config.yaml
n_layer: 8
d_model: 448
n_experts: 16
experts_per_token: 2
d_expert: 272
d_shared_expert: 0
activation: "swiglu"
moe_layers: [0, 1, 2, 3, 4, 5, 6, 7]
router_score: "softmax"
normalize_top_k: true
routed_scale: 1.0
balance_loss: 0.00296
balance_bias: false
router_z_loss: 0.001
init_std_router: 0.0226
lr_router: 0.000466
n_head: 4
n_kv_head: 4
head_dim: 64
vocab_size: 38403
norm: "rmsnorm"
norm_place: "pre"
norm_eps: 1e-06
positions: "rope"
rope_base: 10000.0
rope_fraction: 1.0
qk_norm: false
attn_scale: 0.125
tie_embeddings: false
parallel_block: false
init: "normal"
init_std_qkv: 0.0174
init_std_o: 0.0
init_std_up: 0.0174
init_std_down: 0.0
optimizer: "adamw"
lr: 0.000585
lr_mult_o: 1.38
beta1: 0.9
beta2: 0.99
lr_head: 0.00747
warmup_steps: 323
schedule: "wsd"
decay_fraction: 0.869
decay_shape: "linear"
final_lr_fraction: 0.05
batch_tokens: 32768
seq_len: 512
doc_mask: true
train_tokens: 338700000
steps: 10337
dataset: "wikipedia_en"
Below are experts of layer 4 (counted from 0) of a mixture-of-experts language model. Rows are named router (the router's row for the expert), gate (a neuron's input weights, with its number), up (a neuron's input weights, with its number) and show model dimensions 336-447. Each number is 128 + 32 x the weight over its row's rms, rounded and kept within 0 to 255. Numbers have three digits each.
Before each expert's rows: "gets" lists some tokens that make up at least twice as much of what it gets as of all text. This comes from a sample of Wikipedia text that the model never trained on. Tokens count by the router's weight.

# expert 9
gets: "20", " season", " League", " career", "–", " War"
router:115103143148137110151088065158093163157089176108106170075137160117093166066185152112104118147150122135113125138131110138137152110100115172049167150152147110093110102110150129149135144083122149117117094126115142071117114123117096175102099120117158126149095142189170108134127168138131157146085121130117120092115140099094143143132188188135
gate3:143151199104162096190046070152133207070137134080101152151164131138107102130158151130137167087155067142128143124087113068086156156133134144102159141142158107089117179094116141105114151153173105111115150108151169087130132067087059138093100150147137158158107137163130126072108141141150147126138128127162112148154122058113131092166152146141
up3:119121090125101166127111060159114096108122124165080110134130150148122153147144152128118097085151116123161108109148117135072140034098121157146128123092161101155082175083091055153153128138110140083174175110136145120191075140191167064097095087091095156106134111088147114167115151094147141136139150165123125169159043114145150144134164075142
gate4:104088119104090135127132120166124081084107163151146112128141115145100079140113134119117181170074095169157098169155116155116122120169098072077171108105121100136171091139136059187136157140095142088138157153067105122122106172158205112107141084147150142136080065092131090170086143137076115172091117150169123120087088095160162169135125133200
up4:162086142119114144220121104131133105128132082090110168179132077115152104134098138128158109150150104133153160047103093052145094107104064110131129085108155154143092134145113085103068152123099156182111118065172066119099147082066101162136078164136128153145148093139171162109189060145121122068141129169169190132097110153096131076108113123097
gate5:200122180100151142105132154151076179101190133151111127108181119151135145096102101175105060134165107095106147101093136135087097174084093162148150116102146134180126156130130083111100126154121145165075122076103145130089123096149138138110181048098102179138119191072140049145129121138152130106186086135127101104135169158176118135120132090102
up5:169147078168111162148108128116106148087134105112155109159161119149158107109118139144127101093176105101108100087139098096134160143112132144098143128127129201109070185107130119167090145094147149153093103119096086152101125082158177119126179090155171099089106166118099112167157143117113117056112137094109108123162205131161175133101133115131
gate6:148114104145147152209173082162211124185136084062134129127147160174155158093126163114150073133133129196126136145117103068081138113105161184165159093080108133128138112146138178098114127169159139089128055135120121169110125125098156067187102096153140085143109129133100159099137125141121166142138104158118163167116075159124136118101120140163
up6:110111154112062134107160142065121129124095114169129135114085126134113146077132177116139115102106070110082095156115126114129159110154126131154094179137100119157181091146100066138161165104139096137145151106089191068127188182106129091083105161092178187049101194083106118082187122089069165148152142163112141062087147136164097142179113201135
gate7:169113115145149138115075117149084120148143132080129138110145068121101149119120106132055145095145151161138151034106134148156126107169083152135094170163073118106096106113107136120081174083135082141206098196173143131077134132080142169158140145071115192113128109173098123125142151113145121115148171098077157122190157151158086126112123123115
up7:108155140147128131071154154157118159178117130116138175126112148118117165175155154099128097110120163083131073098155120096150074121109140049111070168158142145135148101132138163077147099062150130076175109123138153151147133123084161146104090126096180131131133128119103103124103159137197122164079128122114133171153123129078153169149175182058
gate8:212151123109122116121152093162137166153118189123080131107169092146118146098113161114087124106118120128147175097145159164159158095090104129156138101120138163128130092127159052180140125107211102069170132129083175097156150142103100113135142143163073131175085151166177078092150145103170120136089177094126115178172107173152152117141125097140
up8:114146126137147110169130089132089177181118142116168152086123117131107105115103142128164101123135149156113141109136129181066119105053108095088152106137101093069111118126140112187129111106119116072078146148133201177193087116148068105144114106147105210165130131159129100134132119089111136123128187087097130116117120134100166138155110160107
gate9:156156070099161133152093136129094074140099201115124178134084161080126101112122167166122136097156108164153233149126132102086129125076046135143150188101176140152130159103128123181128130138174173151104075154120142150147141171201103123135128121147119154111139112106169126100081193094124133056153191165083129156037069128119229153151138137128
up9:136172138159130164126089115130116125106099167142092072123087146114117095081103135117170132106090127137116136093131067079132205108138148109128122121148111124136112129075139131146119188123160116128131082105093188102212147184131095122061141136159078117106147119103149098063136205110129114135173147138081122094071097112099188135115069142158
gate10:154147142119164154200166175080154140173102135168147063096179138063095117150154233098140186159220118073136181133122109071147119109134096084118109119133105183114146107146094088155059174075123125096121167156128211111135161167147107170161135154150159128137088133085096079124104160161090076128110085123144150169133128184095144196091106171174
up10:130146121129102122120121149097198152077161110190128224132170136114144093184104193126115135081106158144142150118089136122104138152167110095123136135090118143133145124134145085135129099080133087092155133181128105125133108119086134124117099135122123123143070147132101109123114106125119115115110070168132110162141083071132113111161132073084
gate11:173134104154130097114170137160156098168122093082172159102168055154062106180135114116124120117117175119144091062122095152135060129131100105145162114100096121109133165118126127149113152100121167114104128128108113043120165141189108174122125140119156160103115056134130085109127113125093174125150078087192151127112142127109130069128084135122
up11:133127120110104184101106133130094128114114146166143175065169124084169145179148120095162119165126126162138097076110153159165091124125151125161145151122117079111132091113118122133192123129148147111078159153182139145162169073162050152039114137148122134097098156083161101123124110139174147152138136067119151076045144091135155154125096130140
gate12:137160107171156183155106099164131115131119126181130137078133158058122129137078157151184113069193080165116122138099084136146180146110140158149221223120091137118123123067151167164166138115165114138125085163126080071161122120103105108133162050131161054172146138138152087093114085050112172154104144140089200135124126128157163174116114202174
up12:092130128135127117099116183110096088153124128042125108133118118180107081108111138141121178169118145117079136127142151073149169134118108117061086064170134132088117166137077143156052165092113194088163132144155145111107170100149073129162152156140118141119130133180159126109125143179172130098212107129125185214068067152129124166128129136122
gate13:049113107095116109153091123121181136121142156108067106093133150141131134076094145166095119095172101164146162144119111128051191178105074123118123105134136193154181152124122132122152116153156152118113114115121143057144180111103127141137129070129121128097049106110119108128071127155115156112172102196134129113101137129135191157131139138122
up13:131136135056091130149159141105142116075142190089100116183067141067152109118119085137143082180154082161152095137086094117160141129153078091141150123097155161142142165091100115199090124164101207082158111133109100171091116096183124099159073159102133155117101094106104133148101098173155106125141103150095117106116112142129129121179113095127
gate14:118128135114117065117141123129096087200148137158135103067114083095061141199159128116138168058139099157083114170080100177122079133219171139162130125175157115166171173088101118094140112117095151054153183185118087105080131134171123153145118158115159168152148028115116133107065173137114109099139109161113174088084149109123122114187112110067
up14:151164091107181117176106102132145081131135144143155142122109084124110157117126192120120111106141045177158110174087147160144078148202106167117131131047160168136112106111127126123215127114119114113138110098236121129126079139175093124094122120107131149131123101100095149058117080097081108152119119120144093117094207102081101149143068147107
gate15:071132142133140141162145118065139179140087131093108171043151144105112141156204151124141149167110101125149127142131114161147138132088135140148111181127109197168055097095183194172147172111144126145116136168174194064088149161123115141109082111157207126159126127103109115069111161132103114101140098120096125151137149097160148113146107191086
up15:140140135126089125123083084148174075082092097091148104159044129105130122115146118167128099130151139108105121072129130145109122151084113158151147171067124131132173167169080104093160140143151099078102069122066098118151150146131140188164211111119136142090097130170152075162078161180163145162091113160099135089136123160112155190100073138190
gate16:105147057125087142095109137185202165155107135138134149047070191153088094059158116122150099224124132098147078145132175173125134159159099184108155106174117147132111171143113088165152121135143147144163106091129119153166128099136121105116130131089094147161106155131134148098146080074149079138136159120084179156102074099129112141159147121121
up16:140115127105140114139136084151135101154161129091126120176102094211145113182106138142088142099138143164131140138127154120167099143115083072152110151143117161143161129084071176137141137073111100117161146073159130153108117109082102111171156072175158127132058122116095109120146084132134185146141120181134127169181136221130210152140125072081
gate17:105137092153102081093179148212078114159135070126128178092162050139136141179156097160142135084147122102123163136092107137099117121097123105117168191153156140137131100113134101126092085142096178244061163143133206141187163135079123154098174151154149156162133125100151058105111193104135144126110142106205082171131120110073124107149138144119
up17:111090164079060077146124157117059083159128100167163172105146108110077190137136083151171110122127112087133165140136120116116123114072134118116096178093133137091122101107109171120078117140081150207072107101149077089102168096086079151065152088131106099096152112119092129158119126198170095110071085079165152104092125150099154172114139153149
gate18:119112081138136106141138151107168106091141105075138131137091138077123141148093127035138123171189120152099163130153174150080127102067056150105136141174131101098134075134111129110098137108153081130131106131093204111205128141098101147132127083109200155133150123155208088158147178133106156115129149083209136094081113085136158123088129191095
up18:121100075130112148108194086080102111093108065110107130115148145102201125129137161148107111157127192171098135138127112066116207157104091154089118161089132157156162110101170128097145119179083109168116132130204199172094148092160143136142130178122110114157145115106159134138133130103125101111112131114140112165153092116086144110075107157066
gate19:174074143148155161153117138144151131117099123074082142154163139103070125108152125108097066119177106145136113078086136067129146194071114123202127177135164144167132216098155167105149147105082072109155146133128152141163148112106188127106144098109092130153093085088114175133119126116136082144127144162089118178107139129105120076107140147108
up19:069141140161048107154112153115182072184114131101181159166102079067132177062091111123100082131102161110159154115101140245149111184147146080122144127093068111101140094092193169179125130121157192110065129144112112106093133084182152128096085131104099104109092145112124167103112092115150101147093106128172097142100129097147120106092139156165
gate20:159158167155159113165136124166084154113127129130128147076144120115109113124136149126168156020116120110148085073156119086166150163068121098094145188146197126137113047069129085139155122122162114085131142147104189166162096173143130143099120102143120139162145133075140122133152158112072094112166149116126102155157147098094116168171100092095
up20:110123072094131100149141100101158152153116186120192118128113179131106124094091158119059086185119148170068135153104160142063107100167120162120104082117120077111160097217081177115158170143110120148113152095136117117067152116127122156132127228098125103136131133149114111094114150179160181135099128125141086122103083162127156087089135195096
gate21:076143174152135140137121041148133066089180162168091112121148141119125095123140151163149189052162140177198089121122117091095143046139123155175129146112151146113143117153092097159115139073131131139143161111114122117111194164154128121067162133179127132147152098070188112190094178148076126133120136138154129079126137103141101138171134104091
up21:113126110163145119148101163131076111134156164144149163115133133138149143129112108170107132144114130171120114149096104166131126156145123111132142126116096140149094152131186081146193153148083147138186136154096092104148155125141185109067125084126073103126138116162076082097171112092107100153125163134107121133145157144096176144110144086137
gate22:154108127104149146112124113140110112156130092187157158123126148177101119139097138171155151085128107133121129140143141137113130095170120116153127145127060172129093152107115102125134121101164165147039127122212117130129101135165089175132126173088135153082095186065132107121097090139103070150143095201140154164175189070126134163093154157114
up22:094100143095097139111158141142110135139100111147144149152160157106048178145169157176147167157173140123130054123125133171111082148119127076120127151115048099150098163104102154134101121167108116156082101097146109138147111127136137141048078110135154196110182135151112079142142096100148120148146164146105124138180117137114166163146141192135
gate23:157056118122154144112132141123139099129165108180127105138096125089130143116098117108101095100110070099107082135102201176210086059107153148123089118050113153155136155143115170116104106145132094125140182103092057148098138139137141102115152083149093082111137111168165132146081145105134120137106120144129159118114162151126059138124083114089
up23:134039138102138061131139121132120121142120145144113143075128156116083156092102131084158105160065156092097095128148124102158083117123133108162144191115085117116135127153138103132129162082167117126108211101076088120102158116140098146127098149110170159165106076138092214173150105158030163193087130084091166126130115091122100169121169124115
gate24:108169129100111151173117159143057081122136120141133105127105113035093092124134107062133133147094071158109104092125145122127156101130161094094147092088137148075098102121173104175164130152124141081149058132102034102181071166134131073069166103143110086084166110159163129162126138102083107151138139126133065105148168112123170138177117157160
up24:098059122126163090137126135076122156128090133094167172138157127134152114078096179161096110174112178130182121076174142105115178077178122110076132092101174105160115072141156176114049121144177160183139157097133124125118121177182129199142129144087123130114114146150102091101155150131125091149081128161086138161124137118061103127167130118170
gate25:109124115125087136175125148116169158154181200149152121133121126149102113063157146106144117141130051104167101134108118110176119118108056170163139136163013120159127114127154070142151135102142182093099092096128084125113093102201118152145124098162105130197141122104123154141117146158087129117203083081086057074085128114170123127108095089127
up25:141047093110138124141133180100159114123110169151160140126104134152102160147140112146133151173096093107120155100134168113200091132099097169186101169109068082175081053142127064106103071111145125130210099068098094121116146102163145130151069130103092128177099173110107139127102118136085143134143091138124112151156190133144114039144094120148
gate26:145118080205146163121104160127175115166167095136171086125164092125073122111175151118123062113172128154117178164110063144115166127185148140144172142163117126102069095128072082184093120090139143128122109134083092147134121103097097138118140091178106172120088095138125178101091148141161147143124150095120100149070110114129145101161101113144
up26:103121129130132137126174107123139108088102123102097173175111122152140170125158139090126191162115141111152127120161156118144160143181128048100116093077131134140141144170133146082129157096135106176131142101207180096140146125118176162153208177065143148068117159107129090139097079140133118190101095123132127076144182148127085139107134118149
gate27:125131172108137158207144071136185129163159104093119152145131144144134163137163164111105138149117179188135184156151094211079167107123072144153104093171121089157188129090089095172159096117136100144108120116126089178117114161121108156139118193135150115115167090124164087152154103128102117055134097155108162084128143101122114086126100163207
up27:122136115124136118127076150061097109065037123180096110128146221138083136144168207095099147052143144109071111070134100127129174170100193076104138153134091113098152084102131094149126157126157166142089172158113121110119153159095089098100076120146168081158095104147162221076152144112139127138109166128171147121122135119133139125185144133145
gate28:131146075082133116060103131180116189161031067105080131118117128134138105135189134114181149198102149150061154110114110177101144115111139130116096162122129139122088135144084135116097115127184179090104069125191158125166134117127152124117126186109163083168087171174172131095107147109133206135104097187162145152114109191080123086151080181100
up28:144125155155144129104180078165119148153067131080068112144126171115121073092145186114144136151126104144118138141103077134144161101055115155230111167173088170127076126075154091126179136128157149107088071167134176104102185182092109177205080194152149058121142135182173101119102156172147136111124120135107131133147127171081101141174128133105
gate29:135139111137130124158078104129130142130158162148119122116157104167145143078152115126150086149149121144083136183164132189129122128162101075148155111164140126108075115105154131140168146125186151110141099099127135116091141099113147156122182071069073163134099136128119128160114164149147127135124142108108119092056092098131158158176135100155
up29:104126124189132049097081102094153143166143108058140128119098138123082144086133149087159125136129151105111169087174112131109145132108129151152139115119099123157146138164124138148132131050085128120138146143135146104162122121119087132103100152124205055094140164167103139135114079144144094129121096114193107064135148172078163102057099185093
gate30:138171104112138183111117153122097131070119110104161194153143166091083105158114074075124026134177138152136117074121116160147154085196168096131130150128172101146132156145172116127132103121114131185139128160141065119122099145132132134148128144116129120115127121112106098093119115193116138109090139115087094177165130051138126136146181104113
up30:155109125182095145150092150107096121156092161124147106116188195102111068086108151118163133083099122111143122143169129122148178155111180108112131115050089131048119156123165157125082080100131143143149079141115101130143169146076128100149159145135200085098128159158122126190099151191147135128103120116129139128138110176069130088134135108092
gate31:154135175126127124134073137185139107093114142071165084129151166109125111131124120109152158184197166167146133135121112160124080085138148066116119133117136098087110145171158109157083098137113088128138091118141106121154127176135140172091115111119166150084082129163158142138144103184169185176107143114185150120114145117152181157148119232130
up31:117167062120155148119141123044143209112146108197111205097124132108081137135126149139141064088137102152111094158084120069122148117119131147123126120088174113164148060162067105113157114125133128089176096091178078118158086181122124100126123148158160083099129155113137175106121080085085133133172103131092154135136088191090068133156158097136
gate32:163119105110104179124205084110166145146138155089115138025119080199110100115198180115098126185109120141100095134115154111136185159138108122130105154060164106116150088140185156144104161143100102155151110136142078167085152124122111169123104211143141122128135142119124125047075139108158129110148097103082147124087097146109120113087129144118
up32:127159064156084167193130100091164144217089102073145162069118098134085126128140150103131124168101181130085185130102188128116192237119156182128135151124140199181117137089156079118131130100159162126100107075168119085129108170060095151151173130109128103195118112118195147084149147170107132112101087112111146159112093114077123177068135131140
gate33:165111100056138125076174180103168156125116090106170107112131179118122071144135130113103109191089143098109124172111138153141194128122121065129105110182108117158136202158103092057135157153167122092195133100078107120093099070127066131153168163069139168164103118147139129109131103093125135116092160050104142108103097093143092139066122149112
up33:035115148115135112094136141084109159081123080047076057135107124188127092175166117109122156104112166136100173147110166081189170125148110174102122151100063120056118162106200163099076083149121148101104102136130092154121128123076077093143112075078111119114164118173124115122119140114200176144123128097142131177124057112140128123174182148126
gate34:104137087167202104221079123097108150137163113162159116162144157121110150111164120134100127099158105114070204152125097155160171084134124082130100148114131138098124150161136079137076096079169121097143062123100078153118136118120088125117155124129130132123141094130151186141146124118098195109126130119089098144112147088153085170122128163161
up34:135144138095137116158165092117187160096113108142147149123194116077136135141123103142096134075131104129140099174123152138127136118113155083128100171107128102088127169123112141102133078127116160168169117126136130160119087166135139136169120103145159136162119091147137115144119114136065160114096150171084132120104119055186081160132124157145
gate35:158134183172187086097169180150140149159113122060099096088188186155157157132137160110132076144162106146173138175072108110107157135071121128113136153132183196142124168203125156111203204170127119151170082125153146126142129131158078139097120131124142130160161116185120127116124106102097112138147128152124136183120083112074137087141104110094
up35:129163172150164163152115110123158179133148168048131111043116104122134163107125161112123177139188133077149078180128181131095135130119090158093165201118142117098111153127062131161158134129164132077138176091113125149127059096155129122139155162115097137141073118161088162114080142108160101114168131157142159073146147165127084098198105115138
gate36:102102158151145141191147147152162131135121097069138097117125138132087125127140193083120114141152122113092138109112144164098208133120131108096140108104096182182189108131092116129105185172164130060057090158097190124136153143143109090157103131074178171130074170094111126114143131179108161148132175152142139202143155151136126105154149124135
up36:148167111064146152143066155146110142068115135146103111062104162168129153119094078150111189112165156146196107078157132056122139120180141138153158078120101140064122150136160150124119085043193160132129129153136126132188056092099115170154083106147149132103158147163148094149178151121188076106169136108120096094076109144139124133148121149101
gate37:117141136181111131119138064167176140112129106141095123119096177153166142117155075099125127098143122099121175100123169128101092078125156188175101133095143098163129138147106203137081079125138104126104141120172112127109130159108139142157168130126142107177089153125110104173155123182115185151076096206127158163105100102224122138134097183095
up37:184141194165120147172123129179117121152082153072157097126177126138140125117115103156137123104152111133109156170139126128091127127135136156135144109060151120142147118109140074118107123091091117094104091125122130168163106164127186192111155160138145117121155175146160143124128202064134106112123142164140094165125109127125123122115167120097
gate38:095098081141113094092126129190111137134098143125122186110151109123115123140154120181196100169099139104120106127093101093149151162095089196143101101166098138125118125069120154073101140154064099089132111143118140096147117111164133094111091126103126140190118129143093193143125106157148153119146177160102150140096149174074128125099152166107
up38:157110168071123061106103146116139079137129115149153100115162094180075157196111082136138142145087090138124173089152162162102108116140143134127091148135110108093172186155130081125083095127094132121102094127114108136148147172049072114158134023116110084137164097088116125147154161126117094133133106024104160128095120103111150139202154089171
gate39:153156120163132093146117143154111132153142117090134054126139106113114126139200081144085102109125119088071118152125116144226130089066120226160073134130181132141132175083099120125194093141085142098120127168117145156177127138143155136090134087090133203169093080187187083117093133130099177144180119117132147106111117104116089124099130105101
up39:100124159069078181149108055101128088145168165133124136111154081154076108121184169134124083088101087144138109146115081087177134157097122104102121103097097177098116126103129148087154078065117089128139174196137138140170134123081115146120120113131155142125084163100093087112147122167137154117151051154169181146091108127126122134152142153107
gate40:034138123142080147168098172118102161146109080107126107051164122160173123122153189090110124105087093130158160143096115123135073115134137131146104139118134083092123098170103119119093135143069088155179129152144092133123130155128132065102107164129196127139215139148151114136157171096125164088163178155112185116128138117157158159112148173119
up40:115127180138108099151148048211113142163113165110117083124161136179100101150165196113080106155132160134135122109094154187201107123120130157164192160106114101118182171127114072229221175092138099128136113170117148144151127101110096058120187130154147127116165179168188177176115139052069106091172129168150117103177190139145121160110107063122
gate41:175092098162133049135110097130109109122174184157146192179122086110143144057118108148061152079153134147125116175127107140121116141138114136135131141157176109174179102129134128117118131099087180187140100177102115113133095126187125144165126176128064101199144133109100109125053159114121149132119134139132142122152135110172114123126140075098
up41:138160198130137153117145133111180072132114101039134082121138128191163118169102140118173113225172062169100069101133098128098152148089129144138113122133101127138153135166113120136122152177112082097146165122170164136100130181082154067093145159109130144123064131151101125122166119108142161120151151133066053096145096130113189133134074124099
gate42:099150110150074134210177068147193067168126124108168177029176148141116142088162142115134151153144123171181110108077178115145177150042125155145132119074122161103131109116096144124079089191146119100114113145119127132108148144124130126125049167165157076188108139183137138173133134101168104102142086100081141123187148182148145141133143065108
up42:118227151128119121058124143146115113135136138146140141120116121079142090135145084068159134121205163137134120078112078108148123103117116140118155092119110139073218104142066142152082143112105148082126144135132104068139109154116105218078151151129110099085131132095087164144180063096149152129135113113132033078157177122176143075166095124208
gate43:074166153129171093139088117086128095175115128130106130088137161149107145154175102062125120122170154151046158140125116096117145087090137130146134098136137139090123094178103091135142156132106091125090129120156135132167140104105126146165178129095169153149111136143216142111147103104124143158090093147195181133128159109168119138119134222167
up43:138083173104111139068163166136066118109129156201176095096112139096117130121091100156094185118083117209209166177121121156161116156169122123120104165131124142105139143051068124099160164110131130124174186113074122127056093142107121156090117100086170121132151163115048101159090151116170118164144139123039126131134127111102149149111140103109
gate44:153135120174164133103113079090091197089110087116124105162222199142083151190189128109107157116129174141155127120156079127106122083117130139124157183139119150153159105106081126132123141117164094159126145148082080079136155066192119154114142098156127160150208134128134149119159115057105118120133175088130175144103121135102127167125160143155
up44:161161117101153135119091071099088164117139142095076114216129124126103170143176197188107225137091133111179152168124092141138074107182160138144200184150135141141166167084144167120092150122140129126116093132115139141120158089126142115120091105181128113177157140117118132068186167113128145156131195073103055132102141130116168228146166172125
gate45:137143142167155111143112138096092095105106114150071166096131139106136164101167092108091136130120110086086142157171159084166135115143075199134155108076102084120123145116127132148150156089081097106118062152145131150120077140100095118138105114104150087151125121136128143110210149140168120084146125148120060147143111159154090124047108118123
up45:126091146111182148094130078104085179100124104176153102099124085135107129176163131136113111118117133133082069162125149124156135129097137110101145175139065155130148198043113161145142192192127131085130092102104121063143150111115152117190126168142090134162124087158125149091132148078154088162159159128056159089167152112097125114171042131083
gate46:123175188117145154117145160125069089139149170123137115107178153133112090101123087134151105090126096120137131154124085059096087084091109156110204179152116153083131113082142114098159169079164124156113142113105102099218151179167130110138151099161143118176109187168076138171137132123108086104091103085140100145118163132125128195150081116159
up46:149067107159155130103114138117092108096148096144148162100150122138197101145105097067111109098178100163068152114148122134121162102168098130194123076113101146140105089116097101146146163160091120123103096122063111069133101113135104121105134157123146137139127128140184142090068147153194143097167140157152170092146102143117106120137172097137
gate47:174113101067151105102094154124105187072121114171117103130129150098142140141104116112142121144125124148165115175112172129109099151142111142113211166082156127149093162136123126120118141105148153136175144145187085119129152167126122122110174098089152153121177144138171122171167134093129100173077121154137081095129114090128143167086140146148
up47:073120120169105118141098114098091141127125099135155075089138102130110163173137116146108102111163160120114160080112122130142082148095128069180147162167137114090120064119118167160159123103122125121144182174100178088128148132159131101018074119169172149095112193070061157152082097155066179101155135131156114196124134101120136100110091167069
gate48:106128127146151109114071098104020175137089126145074149133106179061073161129095076119157174084180119165130152092137114095141180191091184151108129136181089125146162088110113079122132155115130133134059059119139136059112174094067119175153169131131131076120119184155156100102089137174130137096090098152138125137095140116144146164075110143096
up48:118097087142187072161132094142117053134130142088157112131102073157123074170209146110070119177100112077094136154151191163144146060119079119105179154113160104126098125174113117095157159133102100072165099116121176208150079223144159122102072094089122133143146114171109144093138113097127101188171165126149132134156177095108107118112141104133
gate49:103159094115095147108148172149101187011144139078130161083098146112182137131180096203144141141113112085142130107108098115117107195175119110116099147136112160145107112109144175116183138161160190115179074155172137110116146085145104157105141081132154131144125074147105154214098133107086155107135135119133143075084137104105170130131158122138
up49:107160113135114123107139154120144174198090086130185101106152114157117166138118151115131087142097123097160076140093135091085093135059129159149170151108137141109202090083190075115138151105104094151067149103138126162159135137197107140114059176072186133088129121101110158102105145100122127110124144140146075170128134181201137098131143172071
gate50:104116135162068121145093118159056081089082143121056138126163202153150149067144169142166187176108182130115137086151150119207181080098133139084140092152094138170138103119117133109127098124183125148134099160112178141072166127147164167127148125169123134148120092176129149154099124100133104100112086060135086119130175135163140146080117159138
up50:165138090167132126156176160129151138155142068167099151197105117131089117158188110072151154093119063090127170115187101097121125100161110168149178164139255086138099072163087108122131115177117143130086108091143104123136166140087132126111158085137102121104159129153165166071076174135113169137074141163179140130109074142124177105160031093132
gate51:103185106141127060123121086097130149182080183109139126085145137102095122106196123102090078177101200147130105104114140112093190094061078129171130117143123143115108139158116110185086125138149102052116168134127128096170114118121124160150113202065184097174155148160170124118175089089137118153127111125157120089082136118190145120121142112134
up51:110151143147106070198059072086138097159091151124169101096104140117107172126120068131149121180110164139074126085111181147095148127124115129175113141173049080135128091122106119141093162186159118070080118142162128114141127161141139161116072157076192056129166140154177179083175083123136124180105053072126144154164186145136108087100133141192
gate52:077116152097056117120153111099113227108079144131120068131146086162193172121169119129162118189095083151118140112123122138146078106110144163123076177098113079071144107115143135201196133117149148109152095129184115099125165142170110121156138106102133182163141143128182157101115125124149134138072144135141169162190093166111115116106129069122
up52:141206161109164111164071122141105166102116177145166189112136122083085111131129173145091149132129070132165145127132170096149158100180132069066135127113126138119118074067148144093102110131141103124122128071140138097142113128063109187126106071138150121127091164120062099102140096113116147076079127131128115130125158151108192160110124187144
gate53:108137161145122123105105182179121157094122130044046171129158095131143108132155124102135149118083143106115174122184159060104146167095135191158094087140056173154080152180145083125162119106195071153112125144100099139129182138112114058132136141169138149144165112118187130187148142090177120138128140160123178129147115124137165077139091104121
up53:131126093118158115092103096056143146140120134128095104098114088127106160111178146157111086159143138114061146123144114140104137089120118124148162135139170152127184112128157164152079146154108115069149113115146193104150081090143138160116177136127101074094143128162137115095139134184129102143112057097168147060123161143100079178118106136105
gate54:113124098134120059175152105123138159201170114124107117130217100143066093159185190093145137124081091143073135091163135129127141051107152152100119121097164147090207134174155126149148112091132149195105100112153117087171177126152125095163116146131151118153203118151172152136092105124124162071096129128078150143162139150147147128119137161063
up54:145111101083152181087107090113132139137068137136098106134100137132170164141158114163076120124140212122125154085143053141128149122097110094097106125137124159151099113114137026180053144139152120093119058117100162148178107134177093154152152136125146173154125137118172135160147158064104107154102129148174109106165150095128132171166089136139
gate55:138105120141124074086122108159087177107138080133139162046199137079117128180149080107062206119153135084164088141112112140090113138127178175089127078128224174144141121119092088138147140131157191109107114119118160179072129074131122137088118147117109169142166110101068098092126159133094129154165128131162098105082140126146107143066134118070
up55:111131114146210119130092122111161139148109174123095168162108077101136127098180179128133076108085067126143115146148120067130125135100128063151134149164099133079169159160132106077084082101156065133078102146130133087176120180096124142178151135186140054117137113123118123151102142124109125087195104129148166065163102161116210202143073143101
gate56:111158151171143157156151155094139142152140086141079105128105240120154168067113167154146153155142179139135148096128134179153145111113101163138146162071104170190164133084114125109116129126119085158173061137104129166117113078168151157091135093220167130080075175167172141099151121099130115116144151164090101131145126197152114095157119121120
up56:152144102135101144109161196152152134142138159158195173150123131100103092196091102093130173129132090143153116150078160109158066145126092140116095117157155102129119104106105070121107101071107136144151182179136158098102128144164138198103178078142075168103105130105121141086068079130099150158120163084148112129126136059115175147049136076101
gate57:142101144076143093141102121121116091118057121118154133140180070141011092179128113119154115115109126089108131165135122095167105150107193178159152170087155111060148142123147114129115164094137128173179093148162161089096085059086096208116087068136148153105105135152141120093181162138217162110119122070145149100099110096075144111143125166134
up57:160140122183096090191122175179149089162113134107073083101131097136053127125115085144136104109137159080127158105142136079132097139182156200117187155203138104096088172106144073146112201062164088154183078123153107155091162122047090132152114112158152102131090143087151134157176158094068162104171123101117144075151154164125162068105132119153
gate58:116184112145163107148118098151082153111153164152069096125103168074149110121120134173103152039099164093101104102105114115152180122060132127143102120102176131089143199102154075109128124126156131135108070115058223142125140125155126086173131154107171096101075160048117183095204128124122089143118119213089068105126211136128072139117147136092
up58:145141180138129163142110151137110070153150078112137099140150114130116162160127117156094079088115112073084141133145172111143103156143109098123128137136148110135110140100120119130159107138098086133165155135175169111128127189128091116140197086108156043130126093101107102152147147109132116115137115146148180104095101089103096143187145115063
gate59:072129111139177095106114122113100179101079160126142128117100118063099097139164097137124081150093162133085063114168091144114137120100115138157162129101100196139136148141112140124148119081210165063131063110094122079122137085129105167124062159135129107116102111129129124099122158114097187127131146170099109138096122175134140187050150123084
up59:134101108083125054143097127068120152152124145129085151099137135231135151120125109138176150118110128171115140122089147131122168134120158182157115094122118089068102101073164117141118183189119083141112124101152160180163143153131130130139152074163109121161161173120160056091106122109153077112137125178152143156130104167129112064105130135149
gate60:097190178158114130117179093127114163099134078116168130085116120094149125143121110116154122159129189163166120088087114145136073151125197073156171165083095100178182182126141175098098128154104104095174108111106131132140137090167100141077180105128159082113065100125097143086116131101079143128147135166100114150167139101158202138133093140185
up60:063183169091110133092134128150147161138150157185101121120094125131158135159095093095139103223152130155156157160118124142203153108162197117128180090122173148151163109178118122113147145122137119100164107100112049120123156206242127102073143157144122108121164209168063172103132071049078152130136125182104135155152153136173139172077076076125
gate61:093126131127109111137165105173119111122134196087168161206121177107115155108152125132116140132127203184146087109151185128164164168146089141126175086145107147153123130153170207119091093121211117166157047117127119120109130136136100169130137150089114116133155122105168173074191141100166135119153169135069077086160164136065101157164124140183
up61:157191164164152161162120170182147096093138111074143118103217119148094131099185148156100100148125146167089081115080108115118165098123132140075143151138182137146111114169178144178142132182124160142141123103172085133053101118118160089162102132160104160157182106121145116123122094142160091136121165116143074116095133185111115091139182182093